config = dict(
    n_layer=8,
    d_model=256,
    n_experts=64,
    experts_per_token=4,
    d_expert=64,
    d_shared_expert=64,
    activation='geglu',
    moe_layers=[0, 2, 4, 6],
    router_score='softmax',
    normalize_top_k=True,
    routed_scale=1.0,
    balance_loss=0.00402,
    balance_bias=False,
    router_z_loss=0.0001,
    shared_expert_gate=True,
    init_std_router=0.0282,
    lr_router=0.00262,
    n_head=4,
    n_kv_head=4,
    head_dim=128,
    vocab_size=14008,
    norm='rmsnorm',
    norm_place='peri',
    norm_eps=1e-06,
    positions='rope',
    rope_base=14000.0,
    rope_fraction=1.0,
    qk_norm=False,
    attn_scale=0.0884,
    tie_embeddings=True,
    parallel_block=False,
    extras=['capped logits'],
    init='normal',
    init_std_qkv=0.0214,
    init_std_o=0.00536,
    init_std_up=0.0214,
    init_std_down=0.00536,
    optimizer='adamw',
    lr=0.00173,
    beta1=0.9,
    beta2=0.98,
    weight_decay=0.2,
    lr_head=0.0103,
    grad_clip=1.0,
    warmup_steps=475,
    schedule='wsd',
    decay_fraction=0.687,
    decay_shape='cos',
    final_lr_fraction=0.0,
    batch_tokens=131072,
    seq_len=256,
    doc_mask=True,
    train_tokens=560700000,
    steps=4278,
    dataset='wikipedia_en',
)
Below are experts of layer 4 (counted from 0) of a mixture-of-experts language model. Rows are named router (the router's row for the expert), gate (a neuron's input weights, with its number), up (a neuron's input weights, with its number) and show model dimensions 0-255. Each number is 500 + 25 x the weight over its row's rms, rounded and kept within 0 to 999. Numbers have three digits each.
After each expert's rows: a language model's description of what the expert responds to; "comes after" lists some tokens at least twice as common just before its tokens as in all text. This comes from a sample of Wikipedia text that the model never trained on. Tokens count by the router's weight.

# expert 1
router:538505507511436500482491469527472522504524530493491486497520468543488510485445517507445514462502515473475526457506472499498517514473524525548512507502482514488497472530512492455507521482513495536532515516544467480491519486490482467529508474501465493464462488476522511504554498489520513510475500530522470468497458460492485534506482509508457507459494532489538475505533523500487514489506480467500500453488446458479493542495534471479497501505542517500500479484518517483471501480495509519520488504518490559468466510459500516572506453486520473512490495474460531483504476499526505480490475518513551473507529499452520469514520555511492537493449478486500476479507565495499486504448514509446497497532466477507473520492520470534538509492550504527515492501506514491502520489514462
gate0:499465526440487448546496501480504519514531521515493511494515509489471475474508512495487481479540483523535482530512512521465516474464535471508477492533507495491493493513509485524501564503516524484483533446499480480502512510483490506523504489519533470489405519486493476441521505490571504482476478472508496465485491506491516492558493475545463458478517520495482527454474476532509539515515515521546518462518497471511489471544524506499498480494522503496503516461554511487495497468519510478508494536486460503491479465519492493513508485471501492512480494447531488491439518535474517510466493486504485450538466523527513507553475504480496473488499473523484492513471499502494525510505497499459499487507493479482462482457520486500510490472525505494466507468495495555560464524474456
up0:505484501535539503499485510433509480516508501489543523495525506489509533524513513538471477528460456490520477538533534489467529509521486420489459524504456511506476489487490513527489511504458505463479515524481546511515551500488517518505542507498483529514517410502489490521448459543535512502527533485501480501513502499524480503474466472463507546560500497504511492535505481523508493474508503464476502515501530521471461505502515529477483456500534489511487487486517506520514509528508501495484504529493520520487513525471484529484505469469480518479494515519495483490475487485513459502513462494505547526486509495484445497511544477551529524497563544477510484495492504526472514520514532465477516463509526510476470496476522485473494550464532505498476531484519505478526453455478507
Description: Tokens inside LaTeX formulas and pipe-delimited table cells, such as exponents, operators and digits, e.g. B^2, +, | 0 |.
comes after: "0", "5", "3", ".", "4", "2"

# expert 31
router:521446524518472468474467494485455506490500506498479464494486456537462492438474514531479506494519511468511525462522481504461540509508559473483497489495512490498517463535500508482492538515541550569547505505507499508547531451479476493536512449495505505467470487491510523482534514485527532512505495501514490488466480502485477519495468480499501482481473521518547508492490473542509526514487491548493495465494458492504491552497506494476517481504534521467533444481513527535508527490483493495502512511463496550486429496464526502542514486463529519500470511516476531492503495499520485493484478502480507508525500525483501475501517529509495480480437483486471488499446546512445504528501468510480526494510527465475508515521504509548562474494535521489504485499496506501535486504507466
gate0:466475529475481526494490511483467540531484467554485497493496512557475478456469523568468483492480469501461504518470490485459464452542575505531544494481469497477509499499474473505480514507454508512526532534497519476535545486500514466470547510499507498505450488529504531486485489480521486493495504491460501471516465509471526528516481529523495512439499512522541517502521500508504497455475495497538485524510483540525485507534500465498529483504518493479501471513529527495513463501504473489526496519475482515448450532489499512509541523490489461469500461515511526494511532471505528494538467513524551503498524471499530542512507489474495495484485542507492485479479480526500512518474495500435491485467488462493502526529474535488510515508500475529522521518539531538526531516471490
up0:543474497492486488470508503499521482510451510546502495485504495519536513475514481556498543505477461510481476495494549513467474521461519508511493478485451508486455455468452466549522530472496553485522526467515504510515510484544508486521470518478480516512511497493474552501497512498537487477462469453471498476485491489528509532512478521493502505490480478519518493487512477479475542522465488532516501483516522527541522501486471475501539499520455510474563502534520480498540477516492467498461472493468542457498464538512502453512566524518512447468526486457486497532480557496516472547489510504523510516498511507512523508513526485530496480485530538481476496509489482507486540531504519489502540486475498471516476511486490518478504525479521490537546500507478532516538513504503551
Description: Species infobox fields (Genus, Species, Authority), scientific terms, and unit or abbreviation letters like e.g., avg., inHg, kt.
comes after: ".", "°", ":", "″", " p", " M"

# expert 25
router:532516508503503422490480500514496511534472480503515496502475485524517527506490497500429538487523520512449537464504501516518518506494559509513513506519460524500461522525531509481509520489486512543546503543496524483515516513447500465505506473461479504496479470495511513504545486484534483497475456478541480485450501505480496517500483508527482470479461524506499489486509512511482470509470496497462465482501486481478485501487514483479504491515527491483532532495519507550447522491500490531511508465490495488485520498491481494543485496470478486551445491492476507482478460459536475503485511501548495438519516476478488431491472508486480499455455500477542474506498547461462479510497468491550495504518531451497471528505518498503552494468527520528480512536520495467514447498504468
gate1:513500514526466470495474536492472476553516497494485483497489478535502475474534532471512513479518499501449456473496526524478553513483468486481468508512554516508480504494522529483496467503526553480514482525530543476518472526505504472478483488509563484454495489485503455513513514512520490471483472485558514520497470535530476483529537510503494486542505529478463513541511492528516509478542517448468497466537490517503490474466479515477497505523533507511506529500493519508454494431475463463508492482513522520504495480503476513513478523518554462539513491525519512491477493504470468490471471472499506460532501536478467522487491513518513502487493528493506510485535514498517501538447536494520526500568552495497506518531499523543531518481547457492482514489499474502501479490469451
up1:501512492502491484484488509493487499500516497457509555504494490476494541491487495540514488511546481508485496482474476498470482518480499505501518441525527519521534509483494508469447475552528512501494486495507516495521514555483501463476448534508519517469467515527500463444489501504523461484457475501482555591501455474501522490477475516475466520521499489498537452486523490494538485481472459516475489523467456490498518491467510543527475482491480432505528535524488427474491505518474499518480511535494494508518488533493505484501553450498490464559452499480503492479508509513494527500527490493479508464505528490534504492522520484483522501492497506473501464549504494476514498489507530494467483518558488507511496462439501499501498473497457489469528480480472517488511538499508489
Description: Song and album text, especially track-length and clock digits after a quote or colon, e.g. 3:31, plus Records, song, guitar, chart.
comes after: " |", "\"", ":", " (", " –", " —"

# expert 22
router:511469476512500463479442518519567501481499458471477459505504494514497493478521523527409542487545500497480512495497522501511506520488538479534492485478529502467511479535501501460532492537536519518515501489510529482513509459466475477552530456486500534462476475490539501467530473518513517489491435474480481482497500481506472493492456461533502499509469487482532506521491530489475495518507483443521519477508456500506516528516531484446511476511543478462481515502502518514527527481549496476515509523488506548482482495478512510552506492477512466497470533511487509501518470492491506528499509508500537483514509544477495443500515525506516521520504522495504478460494572484466482496505499463515498478518521481477486501515498490535576526454519519522507502488526494481496490501481463
gate0:483528488519475518516511479484516522517505485487475504494463504515478457568483542553496461506524569499453489548496497485513512501487514480526526521451550501483450478509499466498500523504479540505494507494478505495466492490508477494477517532483555472488521460495488514484499484500488536515481495496479537453520467514529459494553503478483480480523506553473508504537491509501548508471525506490528519520520543512483484525501475496497460498469517492481474495493487473466530519508468466530536501465479502528527492491497474485474476485494467487521516460509505562488527505512482475472481488533495458503502488486467474506480504507534501487528501534520491536485499508505479488463503466484508500524502497462558505466574521512503483506450533487482538550499502459534529498434482474
up0:494510524493514522531476512466502484495503500527503501484533501518488480487489508499509512506528544558501496456484474505512448514474507535498561532457475492506451520506460443504515463525548494506509485486543516507493442522486505461506492513483529483534468501497468518511503480507484505461527522503531504557475485494464496487505514514465520486537510536485533479512516543561457509482502487511507479470508498453525526450466445493509477507517531452502503507535482523480490508511515501516452474504517480524517514518480494492500503529498496507525514520525502463519523525494520492482524436528464484537560485460521521507419508486483492506526485511454507516499493483494538497489468506535506496494478515487553532480542469522499492536492519464529512489483507496478526526538544484
Description: Short consonant word pieces inside or at the start of words, such as ig in disfigure and configured, fl in refloated, ick in Vicky.
comes after: "-", " F", " (", " \"", " S", "S"

# expert 49
router:524494512502506497477458513531484516553507540541487476503483480505495492505486505518444536469531494483519511480488480486497534512515555530511492475487465510507497512529506514475499508484508527537574497524504496496477526504492475489532547465493482488502492498503534477506538508486503497543512478496484481530486498481500519522501465519520469447486500497489552498494513503517483489514474499493475506459508429520542514518479528521483507490506532491484485493492490539522481487471501504455557513489476464514497466507488538498545510467492511459526480531499468536487499464513500482475519522502509518457528506537509510514528468531500480522465484500473515486479545569507406539511469470462492507491511488469497518514506492505505558502451539534548516476519528514466507507478518443
gate3:570512506503508490521469504498464509482511532515474493454480467524442516479504489477477494518522499490476508516528503513491550472501473521441531459509553496486448522536536475516499517552521532526482468483491478522486470492484489505525500454506490502509521473502500537508503486453425478460457473527488490508540520519505533470498515485455467528505553507497505457474473499476508521529538442511474502491521517536490517509537515524503507489485499510492521507518542492475529476549477512532505543531454490477479472463497495526486581510505505473526508526495501507503492486481472483469483436501495513517514466476486492479536454502521522477482473484494526463481500516454518525469486507483503498462503497489503528506495494493522508494469484519472503487461551514501500500510512497
up3:568503542517486444480469492502467511495460524458521519502464459520486473482480484492472526529500493531488535491543488490465525480580500531478531482507478490480464545497529492546523528538475511481431477510526492511494539505482488515506525520521470471459532476540516491493496524468496510463478495516459501529497517513505533507481536517490469490517565469508498468481519496519500477480549493492472466491513504538512479510535507487496483436512491472498494514479503482530491509518461488508508536504465504552474514478510500528488521510518489508547495515528528507478508488495476504496470411491530478523499428474491482451484463512519508505478485472464518499509515507472487531479491480502482486513516522456522514521487520481514505515475494521479520487483529536514511502483501497
Description: Standalone space tokens before numbers in dates, statistics and tables, plus month names, e.g. died on 16, Metro: 865.
comes after: " |", "|", ";", ":", " on", " in"

# expert 14
router:513508519481527488517423515534512503555499513499468452506505479501495488503455527534466502497516477514513554521498542489517538517523521512508519497540496546461506507530476518487500517490513499554568494527471472487501510497473508487506521469491461483477506471514508527488563497499548495528505520486515478512490477513490483549501462473530476447487518512499549515467528477511476476479473497476490490502535482495490495529520497454463498473485534472468529467517542515530463520489504487473501486483470484516493482522512523496560525474458509491521477486476471529472492496512473463494490511511502539458538501528492533478520493506506473510511471503457512454504502545458421508495474498478476516480516502443488497514486496537504520507472514492505528509533514510498526498460528454
gate1:480505476491419502552497494516532531497497495547531528497490487527483520483447487485485485472526479536514547512473470504503519469501486489511481548463450551449503481514488501477473538490492516521528480510469520508498491510456537498544521497471497512479519498517477503498495535505481514510545518465509468505484461522482527474531513476533514495523459476494515486493455492456508495515488526483506480529542499494512494506502499498485453486495479505498534436469541519512478486531526486510513518529511504493552502556502555493502523489519516492469529485508489503470489490485510494455483469479494507503484418514492499511504498502487507508490507545451477480411481492515484516428491488493500520484472503473494502509514523524502489466529486486513529503492444499463494470494541499
up1:523493529499468509495493457549544488522443473525508472481502525517397547475478490511512488504507474482522494472534492481478496530487484467490528480491541499491509465505484474501496479532502529537492516488488530520455541535471479513486489516548565490518504512494467544472507506483481498516526488527460505475511474491452504499480481478542480486525455502509513540477476494492490509533508511501485515501522511511537563495494533531489516502532497495492510482521508537450472504497537496509515500493501506501485503498539517521510517448507506521489540517499468502474508486549452495546517497499486462495516499526509485480466498511495443475478516505536540491508491494496541512485487492482504477466473456534486530516494453477569488471501498517479519501487497523517524456427500493
Description: Commas after place names in location lists (California, U.S.; Alberta, Canada), list commas, and line breaks or pipes starting table rows.
comes after: " |", ",", " United", " New", " California", " City"

# expert 61
router:534488493522491514519482501506524497523515498508481483477511470519499491511509499528445543474524522487504502481530540483488534539531545505499517501501473515493527513528497469502494534477528481560583509508483488476492503466472496467510512484501484479488459465486521521474558484466539484498489475526513477485487473512498517508495497467539475475498525505535516503492500503522489489457462473510482533482529467514519492511495523501477513481494530467486502487509491516534484510488526546513487492505477469525486489507462528478594517476424490481501456502480479511487513494463526478475500521505492507485544476507507516516515468547513494552545450519473508455513506594505475509521485509486499496500519488472468504540502506493487535521467491523505498475521530541502533450467493457
gate9:541523507505489504531501499523517518559527507520480510472489540490510514493507473468493521505535473503502460492499545539473479534502509516510478494515456520458467478532552500502496471509476480524459492462500540468475515457521534532496501477519518556489511508500488512556512482470488519553484511500477514564470524486501501529510502525521535483498468474462509476500531506512495492515513505522497506473534497505485513513515511508483529496507497526472473494466519498485439486482451507469541471502541544514509501501501541491480483451530543505513514507476454522479496514499529488551506483515518517439503519555472499509520490473517517511494498484495499500468496513520466553530507502464459555494518515441576519497512526519519510504482518491501523479539507483529516527540517540
up9:488576482514533515489508504524488512500518486489474518483535496489546492498498522448516492495510537499489465477508490545492474515478514537502472515519512480501495522465512522499507511476476493511492485501511480521498524489501478506494499512518496469468494470467531540517477506511484441529430485505484507489469533480496498483471519515471484490513487539502473500538522453482498526495498495487504513531461497466479494460471501508494552519490529482524471487497486508503480499494443483449528488552513518461506528513491540496496515490491493535487471503477508440527522487486445485505495479499490484493502524467522485501528493482496563507488528487519511497509519477507528474552520517458511488479514463522588531466483498557527506468568531517504462487428497471499481562524508508
Description: Individual digits inside multi-digit numbers, mostly years like 1899, 2000, 1995, plus population counts.
comes after: "1", "0", "9", " ", "2", "8"

# expert 16
router:520490497451475521484440487515484547521489505531476462471494503509506500477463512498418504502510499478475506481490543460497506501492506481527501503499484542484524500539471496511517534516478526525569492515482470486486525457451492477511540458467499494498446506510523503499565499473521512519514452514540497490504476470474534526506469477524487485472467512496543465501496471501480487489457517462504495467500472494516501528482513483453516498499543511489505476502530510562480507476499544486491487522471488522468470514456510522562490493499521457512476515485484503475483471478505502451495499518532526472502484492453530481503514518518470536490493519470512477473501570450454484514461496504506495521507492462525479543503516515470517521465485529534528483483502491503499492521480478
gate3:479508445476476478512513483534484479491494512503498478530488494501470533490494521508499521561535513475525534474466522485497524511513472499492513512471492513490528498538508538490502532512477535462501485500494494514511500501480495537577483544495517513444485516468492450483509489485480507521482528515506509470461508509520482509473518547555521502532477528469468490503533484527452521487502461478502563500519487561504564535499513488501508486560528529459480503463493466490513493496480544517513530522477488534475489465503448431515456488504474454502526470501469511508536502487521508504473508486516513529476499525471521538494448512506547544487475456504471528553490510493489502513509497486457490514484464467488504488456521506507523502528472517515497497513492476503504480495502472
up3:498484496521524500481450527474481497506498525492527518554453512484531524490545503499519451498483500484492508482498445496536517467497502534533476474519508515496486495510496483533500504499497496539477516488469481520513486503503525527440510491522511483430509463460468523465478453486489479526477493497512472511454560477513501491456454481506484497547494503527516475497513507571512505535505483522465528485499506477500513509466448488495540488529540497457507512511498535465493475457497555495485473521530476518470474515514482476515470461479455540476507477477481505497500487460527479491489461504490533510495490483481520496532531489524501511516504449471464506531568511536487477513481526483520512499480512469534519448476509511469501524498464489479545531511486505495538504496539480
Description: Wiki markup tokens: line breaks, table pipes, section headings (==, ===), table dividers, and LaTeX backslashes, mostly in results and medal tables.
comes after: "\n", " |", "==", "===", " ==", " ==="

# expert 48
router:519478474507490462495464467528529522549470511496529479503512515483515549474468526533426497514520508499531502506526535469449499507535553500506515490480505521513480533524488495518471514503524520549533465517467483459488517482512495509535505484491461489489450507471506526504507495476512519490536482508508511483488522519489488497507491507491493486470474536505509498491539445489489486512490550468523485489520432526494474519527503501496471501487510503476544459463530502555509528483494511502516504515446508517463494519492521500549505470441514471498472485486498486505491467526526486501507508526528520456543498487477527487496487539511511528488478477464509516505525560537416508518483521473503523490488510468501488504526475497478536556452531529520499456485526520499519487527476478
gate0:505518506519517498526501465517503513515525563508456488494483475505520513475479512510518500484500486477481542495460475487476525520521499530500484506527544497448513458513487533502539518509487547496488461506511440508534531503500484493516476524478493501493518512482521502500511473490504520489526504506465530477514488509491500512488514491517521473449515485542525485497506485536540475538519519505489490492511491527527485483521497518512518509528450516456507477500509450512521541507464504505547495489495475501528511485448529449467510500474436494469470518528460441467471509520502520546540480513533536514548525521546502511499534520488514508468515513548530484461496524517510535527561529467484483481570493482501478509536504543529502499501539541523525530492500481480525458535537491
up0:478480494469464502500545481527497496525481468514498533531488418478501499518512520467523502473499505483508501479527500511510518522504481464513517497462507528573507501519530463470486524510513476471464470458537502469476493491508498520458481500483460508497510522491526554504480450535504512525492506503477474482478494515463522549460479509483476506482465459475537476524497533452521513499452499462500485511545489468530526502509509516545490502452502511487497534538432513544497494518502493455497516557466517450480521486501556474515461532484490501502537508509493509478484488492481515491520474484516484513515460509505530482502538488471473480520501487546484481507538511492459532474508465528503497490518500468443516494489491504487479516523459510459483484524447525500517499529484510
Description: Encoding bytes before Chinese text, accented letters, and digits or mid-word fragments in dates and names: Nov 19, Carballés, LeConte.
comes after: " ", "–", " C", "9", " Car", " L"

# expert 56
router:511488487501511497483478533518498512523485484530481472444509462495527545524527524507493545502532499503507553493510538459488494490515525511524487465492512523528500474528506479491498505498531491546539553525486523481480484509499491480545485483509467539499465516497484514487575512465511537513495487483518479496460487481489499490497505456500480461490496486503513471488492478479477498504461484464521492449518482494518485513494499501481538485508519481486531470504530500533501502474482542523530501525503499556485484493524498491547520465463511470515488527496494518489506459469513499477516530515499547478559525508500554504528472538544496539508486509510512458484493585495483495506449476462467506494530458461489481532477467475503530521480494500539511467478502515442485451451500461
gate2:532461488540480511502514542495472514470509485498470481482498464532499504474492560505527475502475504490541522536517497487522492503463517526476462526470502506483508503463503528507504490509506491547539529447521483541516543470495494538533510509540504492476455518511501555549530464445495517511490505514514503498470517521476490472516545517474526463477516525504451482521502494530509535482487471500532486435500440505499527453484483503497485516469479514481501472538471507490470500487481515489474486509492512513488485486481502491545492486516476452473511496500497522493550474510470461506513489475444508478461456505493462510526550497501519516471516481505507540490476489508485495497516491508498513480527456484529481473490509488436526425495518499442522467488523511518464501482469472
up2:520460476524460541493500521496505477478484493487470505476495501535469535476490513493514472488488509482486489485438490483498466502496480485545471525480517534463507491509491511488517524520500540496482472472561486454489540482491485532535526499533507502444512534485497510544524485489515500530570480458503471506453496517507488493464529530503488511529495507454530536516506476543515518475484454451527478502519490496564518518489511492537473560458464502490498480501516471476509534490507496500494560509502541528475506506494497494532494486459496503452488499517470528504506472553470505515484507495488504477527501518491518472511488540502500538509515470447512549508526507474515496482504559486461462509533461500532482457478492436502502477492505512512483483503477480531485505515458505
Description: Number words and leading digits of counts, such as two, three, other, than, another, every 30 minutes, every 12 months.
comes after: " ", " a", " (", " one", "–", " for"

# expert 21
router:509481507486498465471449493530490514506504502507495452460479506481471511526497509526520534482524501509504529492492510468470514488502542503519506503495503473504496477540489507474485510507511525540528539542488506460493509472476491471533540499499486490513444457498505515473554501492506509518525474475541472491522514488514514514514489491497477462475520525477541498472545522485498457456446508478487475500542454515522491532521517494474500494490560500495505485499494503530503525506478531491514473502463454532499462522506499510556518456495493458528434511486461538499460460508540499483527507489484532482566506527478497497537495560529479539501477500497508461490498570468496539506467487450498523487504472454491501510506473488487548524489492520533498505492500518460535461509493472
gate0:532509510490485482501498515502494521507516537491477532475540545484482516495474511485521478519511515477475534461465530509497503496485526527517498505509527501511516533496464534475492499551482516518545533500493463497478507510546472475500452528443502536551463536493558483475504521479461583494533467547526543469495478490539485489498527506463496472505539499498464518464494500492472526493492473512483462517512500540505536501527476478482469482459526517505544485480498485486507495511480477504572527514492497538470483457476476482489546513510484481495460492474499489492471485513511517520508467476478489500520514500506511480445516486520491492524492468481521517546487510468507492492523511464514567511543526530486492485479449486552525500521479528487490517514482448487479512476512525
up0:534517543530489498546492517497515506498495563499517499484440532490460556531508525519493476514480474484470492471496479504483502481523476492461515459497471529486480544538510506533488490522457533500495489504515541481527536494481507538498490498490475544510489528472510530524512491454500500572485489491484517502451506493514537442501519484429483508510542486526506480484513469523500474477509491496547509486461485471480528511517488501495512486533486510501507532490536499460519485514448491479510561532477484461541501554499527484523495449479495491513476521510518532541545510492512499535515540513483491498448547455508515517510531482513487479521483517482507513488503473503490510510557521525526480508477573511453480514513497514518502534466510521491507482507500467510487497493504519
Description: Articles and possessives (the, a, his, its, their) and the adjective right after them, like "the famous", "the particular", "the first".
comes after: " of", " the", " in", " to", ".", " for"

# expert 24
router:529500501534470477499472505534482544529529529505470456505458502505505531491510513496448540519497489487475488513529496478488530496500541502524498486467449529498501529513458470495492501477517510535550472532481453485453489456474486470551529469491474490497509524502531477502543506505488539544508491520525464500492495506524524515522471477553488465515458496489509482483530529513491505515496497472489493493539472548510493536506536470512544495505555490460512465501502519506495516472504514479541478485491493531483475482471533479543505464483482475529523522500447527523477492513509521460540509493510504494518475539495522498527522505526498516501464534513502493491514540474449521483463451477483529493505481466494461531529472486470559513459498494523507470506506499494504455498451460
gate1:504497499521454493514486495528516526493547478509494492505484509488496485495508484502498526525464494505531497476523503474519527483534492485498521500480492538538504524503457508470517532509531516534531500509521460489466516511537480478492561531506505537528503526537517480546513479497500498481567509496586514504488487498517511448543517506553495515551513495481466482517492471473475528525450522499450526532460519522496526495509470505510524532464502513475472503553529509490502497467518479517518509502514483507473524457494479479496485550511526500485492508491512515461488511475518493565520459535523497520503473458482494512500533538484497506472504504474495518484519524452515511558488486489545498496473452537521531502509516479457519505485459565548507507478534510543505466494504525
up1:524532551503485487491500487489519525512488474469483455470439508530519521521534528511503551525455490511483476525545496464487536493458515526533510500498469505508475495471545477523465510483482528544533452503497486481470505524473476493554490502517463526508509479464521515522520489507466512495534476468555513501487478508503521523541495527479500504490501527469498517493522434510480499477470515470529518521535498483481513513498526487508495501462489491494513525522514487483510513499467492476501521476491527464483538506535415466477468532486494509517534472459452494515514503525489492520481513466533498519511496493478480496494478500534512507471551449518484487452499502480539495462480508508493486492508511496499503502514480517482497496478460489588473517497517450537500510435464512
Description: Bare spaces before years or numbers in dates and tables, plus subject pronouns he, she and conjunctions and, but.
comes after: " |", ",", " in", "|", ";", " July"

# expert 55
router:537551521516516478498451512501477528517495511521474495460483498496512498490462534513446528497516514474513491511505486505467521477489534503511502503516491517474487527501500520488485515494487517538534475531482483462500512490513466493539486463483469516503479498473467503467522514485529479560519487486497439499500509506508545525510471502495498493529485506481500467509534474518492460519469467490494504471464488514475493532494529503522489510512535496490490455510484459529458517474476538487524512498464491521491487495471506496543523501474475458511488541475487523475501499528501491481471508500507539496524482544416502501516501524486509549529482512473499418508509601495456518523453474454491515482513528459506522511489519523459553512516518534528472509502516504499495501480522438
gate2:529521497546490542517499505496520534490502475469499512496497476518482520510523489572555508482540535516510545473546506491486507493472455508492455520509541495437532494537507489513496502478552546510464496499507474490486516502520459547504498540507536462449496514452489542527476524495518534551482502517484468493486493484519473527488457488505567483515524508485502509510503480529547508505532498483488475536500478504512553500497479478521509479531496511496462518494497467465447505516460488454477517515527481513475500490468483510511496517537510486498505474489525501497499498515491513501464532488524547485484507502454492518539478536489474483466531510513548468514504488547497459552489541525515495504532526473480452499527504505502508513494531466498491481486470548486490524467513486
up2:514502487459497447488522485508493512472506535508503492485504518494517506505539490444518480512483470491433521474452460539481496510457525514511500440466460495521477490484516489541587500501505458504514536496534517513481520488463492519445509473570480511501521541525494478512486461519464506495448533516492495460493495524524500531514514482499488458442496483472489536466509516477489484531445519530487467506513523508491481514528542502463498490511503513507517513513494517547470485467506494536478499446514478465485485509498516489477486469481489472518479568498490476455491500485500508551534515527517484501516491453523450514490534502523466515518516511523512491463477459466504513502499457533491517489484498507513510503495515503468495517515511495515495500476560502475494497514508533
Description: Table cells in sports standings and election results, such as Pts, dashes, bullets, plus/minus signs, percentages and score digits.
comes after: " |", " ", ";", "–", "3", " +"

# expert 54
router:512524532527507512474462486540485549550494483492482463458485507518474502469493515510431506515537515494473466506510506451450509496502542499484483518466457529462491511519497487495490520485475521577538491542485505504495504473498500476526515486469488520484460493503527503506541485515515485516523465505506455523522516502483511515484472464509496484478501518490513491522523508494470486469485499497509509473525441536517499517506492480495509481479530485466475460503531501514483513473504520479530498519450495494491507525504530534560500492482500482537488534453487524460492485525535483472513500510531510499524494536437522461525471528530489557526459521510506433485514547493484514516486468490493477457533518441505515524524475480474524561485499529493495472504518503469496534495486471
gate3:485476512513507505511490507502492567554490487500499526555470530528498491539529515495453503474510476472510478487450479497501477515547511497499477534463420489456522444501496479475499505498478554521462461501454482493482538495513442537535480486479496487525495483508512501489514514543535513492486528462521477496486524504505547514502444533523510491514472516499478490531569495504482489497488465476536513513479523454481488495449520488510498499492489510498525525520477531494524495496482508539511505501488502450521514528504546511482463465452465465556509486523474484525501472504490490490569503483506523497483498496503493509489510507550505527491479497508535514474483507545488480494460512472486467529439510462520457494492480499483506485473490489494510512500500547478495456512497489
up3:514503512456525497471481536508494544498497496468505523484516476506526429533519464490448492489497479489455489503510498517457521504557545476474462506498508520488491479484531509454452506514488501501460497510507484569446517515537473431502516468492481481492482493530534509506481471523507499490513475512468503508500486480533552498529463502512577498466485500465469505471555492507522520490495495482509511486487566501449482503494543495513472488469517535478526484547486485521480482505440489511510516504448464483444488532503538503495475509520514474501478504480499482476510496485507497484518511464518524487496484493471502536535465462512480488512493524513523474502474504489512519489511502492517515473535483505493543476505522455478489482512560497505500521524457518499470487515546510
Description: Pipes, numbers and position codes MF, DF, FW in league standings and squad tables, such as Colchester United | 46.
comes after: " |", " ", "|", "\n", "3", "4"

# expert 44
router:533489507475496500508484512532459543525526502529495480484503506510487496473498491497424523508493504503488506504480489475520520511493516523488505488506502516522516499533500504462482533519508503547532476517470521449511528458510498474530549475510448483504492451497540497494567465510512500530468484501519487490471499488471490510538471459533506481486479556558505507463506488527481528476473499512498510467490476510516464522495530477459499496501516479480527457473497501493445490478527562476522495538524482514513475492464548496560531447486513465501502483500465523509517464509495493485506504541463559476553508521515549492530518547492488500495454484499522468463472560513488522489481512497495491505525461478486482512476492481492546522486508502520515499479502536463530489495515462
gate8:479477489509493510466509483513470513500534482494496536510478484491489483528497504456487494521542497473495483515498484497469505505496527506506486509459426504487481503451557472451456482497523539536468513539454527519509489508476530496489512536494532476519434490521512539453499495523488459504527478522447494523546484507475537489500453479458441514496509489508517478526504518470516495483462472468533496520503470473490497536477442517540463467535504486525495483514523543520520493506517530532495515485485469514436511545503526495523463529497503531523497518468505494495521496534529480466485450474513502518482494519515474507530478517505482495495478460528475503502514495505483491483521486479520523506528506495515539523499529527476534468444509521516438491502471495480505469471479462
up8:532523471498501557516526524512499507499540516472508485528547519479512495505469496479500484531522518509488506515498486510480494511517497499477482531500514473513506502469496472474492484467450513503521497499481506513487493529499534473441515509512521463509491463508529540548569478540509477488507430521469526486501485472516520491516509432501501525490528533512509504518481523509451537497493495510484493536501494458483499519478454496540516493511489509512557472504478552488481506504538488484472480468477482470502464520475542499487538545494526522535497501504562493546519512504474519507478451521476521511479499466515484525481468444489441498508482498524498515459458486508512472485512444513516508534523488487480529534474526520528501435448476524472487511528471508541483510499497512
Description: Final digits of years, dates and grid or code numbers, such as 1987-1989, from 1969, 27 December 1942, plus degree and minute symbols.
comes after: "0", "1", "2", "8", "7", "9"

# expert 18
router:527496514510489495496494495510495531507509485509486486469519478530503490479501502531426505489494505478519525510523557450498516481475526504488485504473498506518490514564494467504500527517560497516553513518465481501503501446481466508538488506492503505497527499529527492506534502486531536505502487535504484510487521500473506498509463474531448478513450539461495499503520537503506530494472517497519476488500450499515500521522508488421482485510529491501539508502490509506503506458468517462483525479470479539470472538490515526556485486449518501504483497516469516525510480506527483420496538500524527463536478549530531487495453498507494524488482522491472502492493530477446542545490496465503481493493491485487514554525480497506597523472500504501498484489496520465510485510480465
gate1:501503509502520508456506532476465517509441539516465513483512519507511475459522460520478540492497519495530500531500478452472468528513514507545504489522485454467488477495536493454557541469485517529523533519526463511478499480471495494521489499507468505469517449496531507509507451481497518502472496526507490496496504466525494482498488498499477466519491475540486505498460482508508511534536490491489499504528465485508506516538499477503522519433474477480532496530484524534519507535464497525540502483542537510491478486556448543518470506492500490540503465488540514477529512452534531478493505517497492467564498511464498469500504492432525499508542485482524509555478539492531523465489501528520493501484498487494500530486504518545489485492496478495467504519457539464513480468502459
up1:515495496521524561502504475479461502538486493534485502481483512513502518443488501533500499510486501481515522498467499502487492495497480492495509492490509483539467520525504476474513506535526516528482515522501529508447514484469475495514512471512486513528507521504469479506506500415485494522502539495550498485511464513486514467466585502507518467499468517479474492470500471570471483506530507524490506474502489519518522519513533471483526505477518488528479487519489479511477515496492503479436492560490479544482506499509456559528457493541496480523534509513495483472500482519528540465529540531474475476511474476558507495489526479519498480489528510493530498485498505512511471477449473498492452478474446500498529468491501534455507452480498473448523469466491515497534465513472463
Description: Early pieces of Arabic, Persian, South Asian and other non-English names, often after hyphens or al-: Kh, J, e, Ren, Er.
comes after: "-", " in", " T", " Al", " of", " de"